From a checkpoint of a small mixture-of-experts model trained on Wikipedia.
Size: 13 layers, width 192, vocabulary 16384, 51.2M parameters.
Experts: 64 experts in each of 11 layers, 112 GeGLU neurons an expert, a softmax router.
Below are experts of layer 4 (counted from 0) of a mixture-of-experts language model. Rows are named router (the router's row for the expert), down (a neuron's output weights, with its number) and show model dimensions 64-127. Each number is 128 + 24 x the weight over its row's rms, rounded and kept within 0 to 255. Numbers have three digits each.
Before each expert's rows: a language model's description of what the expert responds to. This comes from a sample of Wikipedia text that the model never trained on.

# expert 9
What it handles: Nouns heading an of-phrase like family, series, order, size, plus table pipes and fragments of Japanese titles and names.
router:090146146100173138111114183094115128093109146131113133124173127134129137128142121111128103139095114118076114133151123114144095123119134114174104175132123110117168126083132108144155158117097165
down0:115153166122119120148095181139112077153106112119095132112119153108139164169127141086131103107111144114105131180175190124139127133127089132154178114092125165097126153149161120117142157121113144
down1:127085105106119138062168179145161127115188149148133128165148167160115151132094110163150154083168120133102117124144116114171143112153127139127164151085126127133159136149111124132095124115107117
down2:169117139105106111147096107134138132148135109147077173161135112163077123125072113164109123142170161131146121133130108082097157161133130117112126097169152145148075168088151131156122092162127125
down3:138138136144125098109125120167094147125131166172146149136159142124141091161071125136127127160114091075111150118152100089109141139116104166118105151135169122096122129134127120140116151131159110
down4:153114127109114124135099122097154167126166146160141098157099134159134142106107096122158170126120111117087156084145098102114134140143145099173137119139130164109159124140158124076100096081128145
down5:161132125139126113141120103161104118128100106119126183154120145117107124068163171122170148159152144138141077139155136094098119136118104161171143138122106142150146168154164132123113142149123131
down6:149120148122127110132126140130112132112125155108117136098133147144143126129127171115121110150136127104075137156136100157143054127123088175142137133141141128130136111126097110094133122148080173
down7:133154119131126150129107144140135085117131136115123062158078124132079096171206136135113112128131140120148166139103059131132121152154115133083094129157135139114108135146134120117121158155147096
down8:114097113178138118098129139109155166126177145117130119140132111125157186158132162164093137103152119142142155099110105097134146138141119162120171129124144149117104140116147175145086116174133118
down9:169112139112126113107105168117151107145136094074152102101125116132130139093129155139120081145123142122135131153100112095099132122143128167133116107153123153125110131171156164158136110133140114
down10:116137106087117128131112113084144141109128112120166115130104098134162121108165124148129109161156135139111164092118148091131112140072144141124145101120134162144155126090167158179181109144185117
down11:134157166115110103124144154143120104104126147129132184163140152118116153140140105085128142128101144131091115115085110183141119131160117128173173123143146145163134144090089170130122128174095150
down12:121142126126157143167133111111123162108140126139135123126168106145108160129109090130138152135103135111114146139102109125115105146123065117156154143138137159094145155143159177106158123137082161
down13:137116132106126088089128132123141122071186111161111132150107124100158165163180149122108100157135108105124129120107141176167108136094088123148108112091153098086105115140125137111118101156116136
down14:105138138135138137138156100120186109082135127129142137128091130138116179123129174100119142129107124124110091130128141162107141096152113100115165113117163116133099134116101169155150150103140184
down15:118097090159114155098110137136146141157136139106133153137090112118105194167116135157127104135104126151116107147119109118106107110110079111120150114116066101061115143108126181113119106132150075
down16:129149152133142156155094101147123131114136151144145122126144138131146130121131143100153157169109117110115126158124110132101136132116129140119073107102120150141117134144150182081128117158097142
down17:139104133132148155093153150102160108116135139110151116153140173080098106133144109113152092099161078136135135119161146110109108110133113160122089149129118072138126108117102112144172194122119134
down18:116116132143123108121150125160096143074163129111087087114116162102139136104133143051135124081085139128120115138113099177136129157127103176122062126147119169141131146126113113123154125162108153
down19:150128123075114128162153143115100120091141094154112088135143130095164112124138132157139115127152126149095088138141149107121163165152148125108160174120174120153123172098113143164143149150092110
down20:141087124087125141093102148153084146142147173148121125134173109143096165109115123123128123143164110111094143147165138160148117139135148133120098151122126085126128085123130142157095152144135159
down21:112124129111116131114182107128133104136116158155117134181111103127126114159139097132103172122123122078128115090110097095124150145133161145110114130143120101136121091150113085118093111136130097
down22:125130109096137139138089127132080118120139116119131106119112170126135120153148158101088123130108125146112117100135128114163099126109215158138123118144149101141128126136188093093114139120116138
down23:154115105092142144138129131106109143163147102152159139126125162107109147134121155134137117107139162127072163119190134134174136125129130108134131135137150096140105136109122182108131116146128131
down24:134119119113126116134119114141127142155113136130107129105149151120125116140107092115124104108117134106171119113069125150104112145135125121139160124093139144137175125121145173131136140085076134
down25:086150146133115139119112149134107110112105088136133105132135097163085165159138158095085101139113143142132162131109133126163104138141155133090137143099146118131128086109135160160146119142137131
down26:124148110103128116098104153102155128124122160181117106127137140132136107141149092101090175132101150102122095122144131148156128129121121142122128098113132156124112107178125074117122089114080126
down27:131106089093183080104137132110164111161152126090101128134095153121140176162125144140068134071134153124108117134120104124095138090140114135097108090163124178152110150138130120106121181121159133
down28:155116087120136087121125155164114136095147137103142135148100142104138155116147154124119140118151130081153138141111181107106118141129137140128149169130103137127146158151109140141102144158126168
down29:116118129136126081152137149137131140120145106123194117119132154119122150127136130140105136146122154169147164148170121167171102145098158125152124121071126105154120108116107100129147133125095170
down30:086062125141132153132104099124159149186149138126124136172140127110144106143130110122123140132153140118124090118152111106121175132135192127129147141178092125074137172179117122144121142143149127
down31:131128135134105130096172129144163101130124086136196135139141142121199138127107113134099104137106140117136090101138120103095099122146069100152146150098160156134111128148095109134144083085124111
down32:155148127133129144118103114120125132119163072126114149159119117117128100108129103135174176137135109132120089103095125095159154131125089139121153116091133158141122153154119130110142136166110116
down33:136124117171128127126111127072101133146126105103097091145155122127142163125134152092148130098146159052126134089135119126118124181107110142142073137140162144183142074123133106127111135150100093
down34:123110127103128127108198150117142166088148149125144139102128173088139091111105133129152100110126131175166073147160148095154111124138155070098139180099120153132121124094123164111122147147129102
down35:092100137126130118190123141130086127088144108131074089139121123129111139137164140168102156144160169088135149143117145099109148105104103106156139095121120147143152122129133142095170162077157099
down36:131158148133133115156102127098104129098115125137130132094122081127142125141140103128138122120116126171155153112140136116100141121109130136152095172176142148141122105142159104180089128123141168
down37:118127104153129125183142130129126166136118110103148129162113121102080135158130170117138093118190104142137182144099143104090155105113104115101172096138097112134130125123133158152121155142124090
down38:109107106136121097179138144134108125101134123136193154094134109168125126151133140126109157139142137101065077165151133135181148131134099126127124138145144099138126121147103145109138146171159126
down39:150126094123112117104123140121086154117131096161118134126130106143179130113111159144092137095117105120165109126153122118170150108098169127119112124152127177138142149123157090084135143149120098
down40:150169167102141104138089169124107092157129137120087146135122127184087148130131146111114123082135117130114119119103111152139151108158095119147134154087162142135103137167126125136118115110118177
down41:127136136120110134159106136139153116120119121102182087113111108134189095090126161115154090124143104123104103139138067170081119098103144139093107132122138124103100093152142165099164164150129134
down42:122135085138087092125134121137090147145138123116119121140092165115132156133166142127152136106129162116150072130126157108037111118105127160146157131135144110119134113175134148153157102110083156
down43:182129087090158149118143111139150116100194146105111123151132122159120143103102136137141140117114112168113122129109085124120127120133116150116156179105157118164121123124106153112137124189108114
down44:153142158122141089109169156119160122146100157159136112118142128108113112150127151163139158126127146162159127184148124120110101124119090123142104101155109128141105175117143160073107129133131144
down45:205146095145154108143134124125136134124126114152114133112110138178129132111108139173147118163130131143138123168120126129085123079126119126099134200084131173158095130112127147123150109157132128
down46:123125130095152123165131112184103123122118135148122128129148074080144125160095114128071138108142141105131145107120105132120169111122104129148138120162129128087144084166110106079137063091136102
down47:124099122116127106120116102125163112109121145130174124169103118129124136125163099144078134138117116134129106148147098141140178171137122116148130133131168145131115128169108121123162148142100125
down48:114128095152159125167145088147074142140119152097092113108085163105118087135134120122135126121118174162155151171134168130130120109104139140164095157143112126167161086138172138132157106079118141
down49:114105178136155107113106116122139145123124095115107137163155109087102140104148133118140161091096145076123129097170125098162136137171066099182142145149125122116148130133135103125129148124144103
down50:120120121143141149124131134108095127127100129160132129170123185148189147146166132177113140130113133111125185114186166108164150161133105124135108168145100189114100142120111122120101148122102096
down51:087129113140140089117129097120123123096171145119116126165108141124133100136054077131144104141093124150130139112095119112107116071094100150126157121156096112116148132133097150134136139121107108
down52:116147127120148163108118150125098099111112135139115097151108127147123123077120149150131168124147135096091093153159131084116112143189114132128172154165123111135098111127091135141130129151155155
down53:113134161156145140139132138121127105098146120101159136072072070143152179140113151164106113114148073150132139097115107152110121103139100183133114080147107119138073120101150105102169119119108128
down54:098133159139128125135162110118108126117125143115137120131122137106142142098151158073154124099132152160091107138147147135153103115135184140176102143134149137123134109105096159121147103113134138
down55:113150140166153138145150152137142133085112095153124102072143106102144159100119130130147092125087119140136076133177161114118159169121124152129142178119115175120191123117155086115143119108092120
down56:140144153102140073124086139125134168100138103120135112097130103124118142152169157156151121170115157127152149115149151170121154123119101136103162115138085113139144123058154115116163144138106138
down57:170135173110104108105098144133114120101125119160153148112137132099106109112147130132137165102112089121105133166147114101077127111127189161105138123138135167120094133146135121100126100118108131
down58:136163150104171126142112119128140125106070139200133150146153149123153138134187103084138156131076132076113133111154104118160124159171157129162089145162199157113147128152108121124121115131104207
down59:120142125133095121141088121132157098114111104156166131117122141158137110163128119147162124159139100149110126110076173112101107153067137136157114099125134164122116145136167126134134123120136093
down60:126108095119148100117116155132127095095138129134146141124113085109163161130115108094165159131118096170153119130153134086128110147148134116103098122126158128114147125107149137110099111093123127
down61:123139166119138151150088118152111139095130143133040094133134156151118130168091094131108122132108144114163144113119083144124181127141142123095116092109139147119147160159172129141117107120095125
down62:126098133128085139071163092129134118143095086142072117135106114095120172132127152120104096158117137162123076139155090102126153115115130109155107119169105185128141127202140140133112129140093170
down63:116111108125152149118156165151111119155162116131183100158147139097135105126130104138066147087118136142153126128088131126095117087115137118148114106113099130096136154122092124098124085108098137
down64:081101105147119147116132108086121121085145111105133115110124165147136115111170116119125100130200131139141146161142131101140131097125084118177157132132100108113115115123112156129145117153126060
down65:130134096115133124113110084162115131097149118131137117168124133146122164116121099159112129117171149168129132115134121151144125123115181112131139136130150132107142119128099110056150160112140138
down66:070076098137129129168161108101090141074138121128149097118148117125105159127122154144111159130112142125115104155122130105190121125151147151123130106142112129168093102135121122125101105112126147
down67:137089165176125118113144120116093191162082162136118129135059158103124142114130142136116134139162079111088101121131120143125145159100123160079107151151168154153169136109118134146126131128145138
down68:168138117134120104128120119130148127107148142096134132105149147092091141122113112137167149115143183129103112109141143123128129124074124075146148103126124136118104155094136124144119145131120171
down69:107147174153153157103112132149114138077119100100109127146165132155149146089113098116163085113136095100148141143129139158086140114135132078152151169148133106118120103115117153108137140087081101
down70:106116058176135117150150121148120126101141099110140147121128070117130132121169109166155144156085176084143117089147132115144128120138128103154165126138119108100168102193130107073144075159148108
down71:118093114157102137166121102122125105091125131125156133137133164156135200141179105138102125112128123113130077170169122121128135133130122138148154105171110125153162167116098120133136122122092113
down72:106132150132144178174149157110129095164146118150126174132135157192135128167117135158140126096133144117118181133091135144130057093130096142139142137134118136136136096101111126136115114128117131
down73:172150095130129143094121127126128107150119130127121163113101098154143088146134089130134117139139142155108175122105164121142087093125137127105106110148131126114099120056124116103174122122122153
down74:106125090156136154164178120109099090129104130112155131111126106126107135143114147150124157162150134171148155135126097106094160123119087098100111098135073135152117117135116152171148157129126080
down75:132090124091132112122112169134124097144144129144162152135153133168200142114131123098148135167112091153101135112108099138152163113098165113095097149140129118146142090136121096082138110121110131
down76:126159158102097128150119064161149105103151084120151136149093107160165119152121113112118109113123096134150101174067129154121118141134140107150147128098141160142104141152134116145169114100116163
down77:084090113102117164128168134179116124113141093126104147156146146107118141080148146137133136123140159125151136163130155105149120130113155167147165124132161132126153109114126133127085111151125113
down78:165060121128134126116136130148129112135131134112156141115096129141082166099155151174142097168120155112153122150090148160143147094150098142128114113134141089149095161172149150129120158123100112
down79:119132081082110122123167116181108092133159116100108112098109107125088137095122150120173096123137119117152140163149139064109098093096138120131137168093096090139160133119102142182135168107117102
down80:106151141124087128126105149113129134102124134154145127107117156139145091111146137112120108128076115146167141156107094126141094147093144108198135128121121126130165142122107070136141130133119124
down81:141122109115098124127107138162119138130170146086134161091110166139114164128133147103125123132146110157116105102161153153167098096124102164113084117105125125131143129106112107119131113165144119
down82:129127102088159120127142166120166097089135136129162153154130097134121136119154120133097135145126109176142128128185101098128116094156100151141129118105160096138133114146142167130126127100149106
down83:121106124081149141095098162136156145107076137094130107113154152128174122153124177127128159117129114169091171109126115137140132128101138137157131145164106103162089095124136158117108131130049162
down84:158108137107124167088099084171119148071101141111121126124081100150109132122119105111090171117115150113126117128124126144106133149157152079120146118138101141130121109118095161092164107141143131
down85:191146135140138115141102166126128097111099152111083121101130130121123090156148110134167098129152109073126141195142127109087133132114086126115137127140125132117114151144168166130091115192133142
down86:168161083161135121129149119134122125142160138118143111127148108106128156100107109135143103121115095165122134118131087147157164111147108180139134092163128142106098104102127096160151146154122103
down87:112156109131071166135178156102141126129099112136173136116092115116156114116134092098108164135149150102092089117081118128124162141148159167135108181159141133188107097123136129140115100140124134
down88:113148115191141119151105083146144166124171155137137121210150150135140183137147104114144129096111147140128161114106161186119137123113109136175124111120068139134147138105160156118131127115129130
down89:118129096118126125135146098120152118156143105159150116181122126144115178130140155118095147133127172179088111134094124158097135143140113127110165143169104171119141126132159114130116154148126145
down90:145095141106177127137140141134091089106113149130127126122107124140086169138192119133109131115131153140118140083141133146129144099122100154110117141122128121151122117100109163108147113102079134
down91:140126133148104119128145126139159124149091124129103136160116125109126116133122114078129139184117131128176089108125092143134120127142096122125112116127138210119140110125150099149126090099144087
down92:148133120123112133145134116149133127128154141129161081130135145113102164154096121135136154115138135129099095172162158130167107151123144132091143168129128133135130133150145149146098109147090105
down93:111140113099106125118090175180128101166123137131146147118167132122121139132128103138150142150138136153131106098154123114116114123110107129131140130143081153105147153168153069078134135128097113
down94:099086164109134128139135172075123112171100154149116137090131150106111120162125170142148107140134135094098126158139146146157116104115137131116151113135115147100131164150091144190106116102161128
down95:121139132133127091115139155127151122113113124128141126098166092166149064113137088102127178138146135116119151128134143154101114125130156151137119136112132090142078115143155122155119079139105148
down96:134128123146159107142160167123139149106184125115126136179143148178149108084159106144158095142149104159154090137113174094134125097162108149149136133132092148140146145141129147130135155144133106
down97:107113091106098154149146102125117158095096136141137124112100163160176147136150135136137141102113095143109131149105157100152103105100154113122154144107097155091143156117087148106108152134083138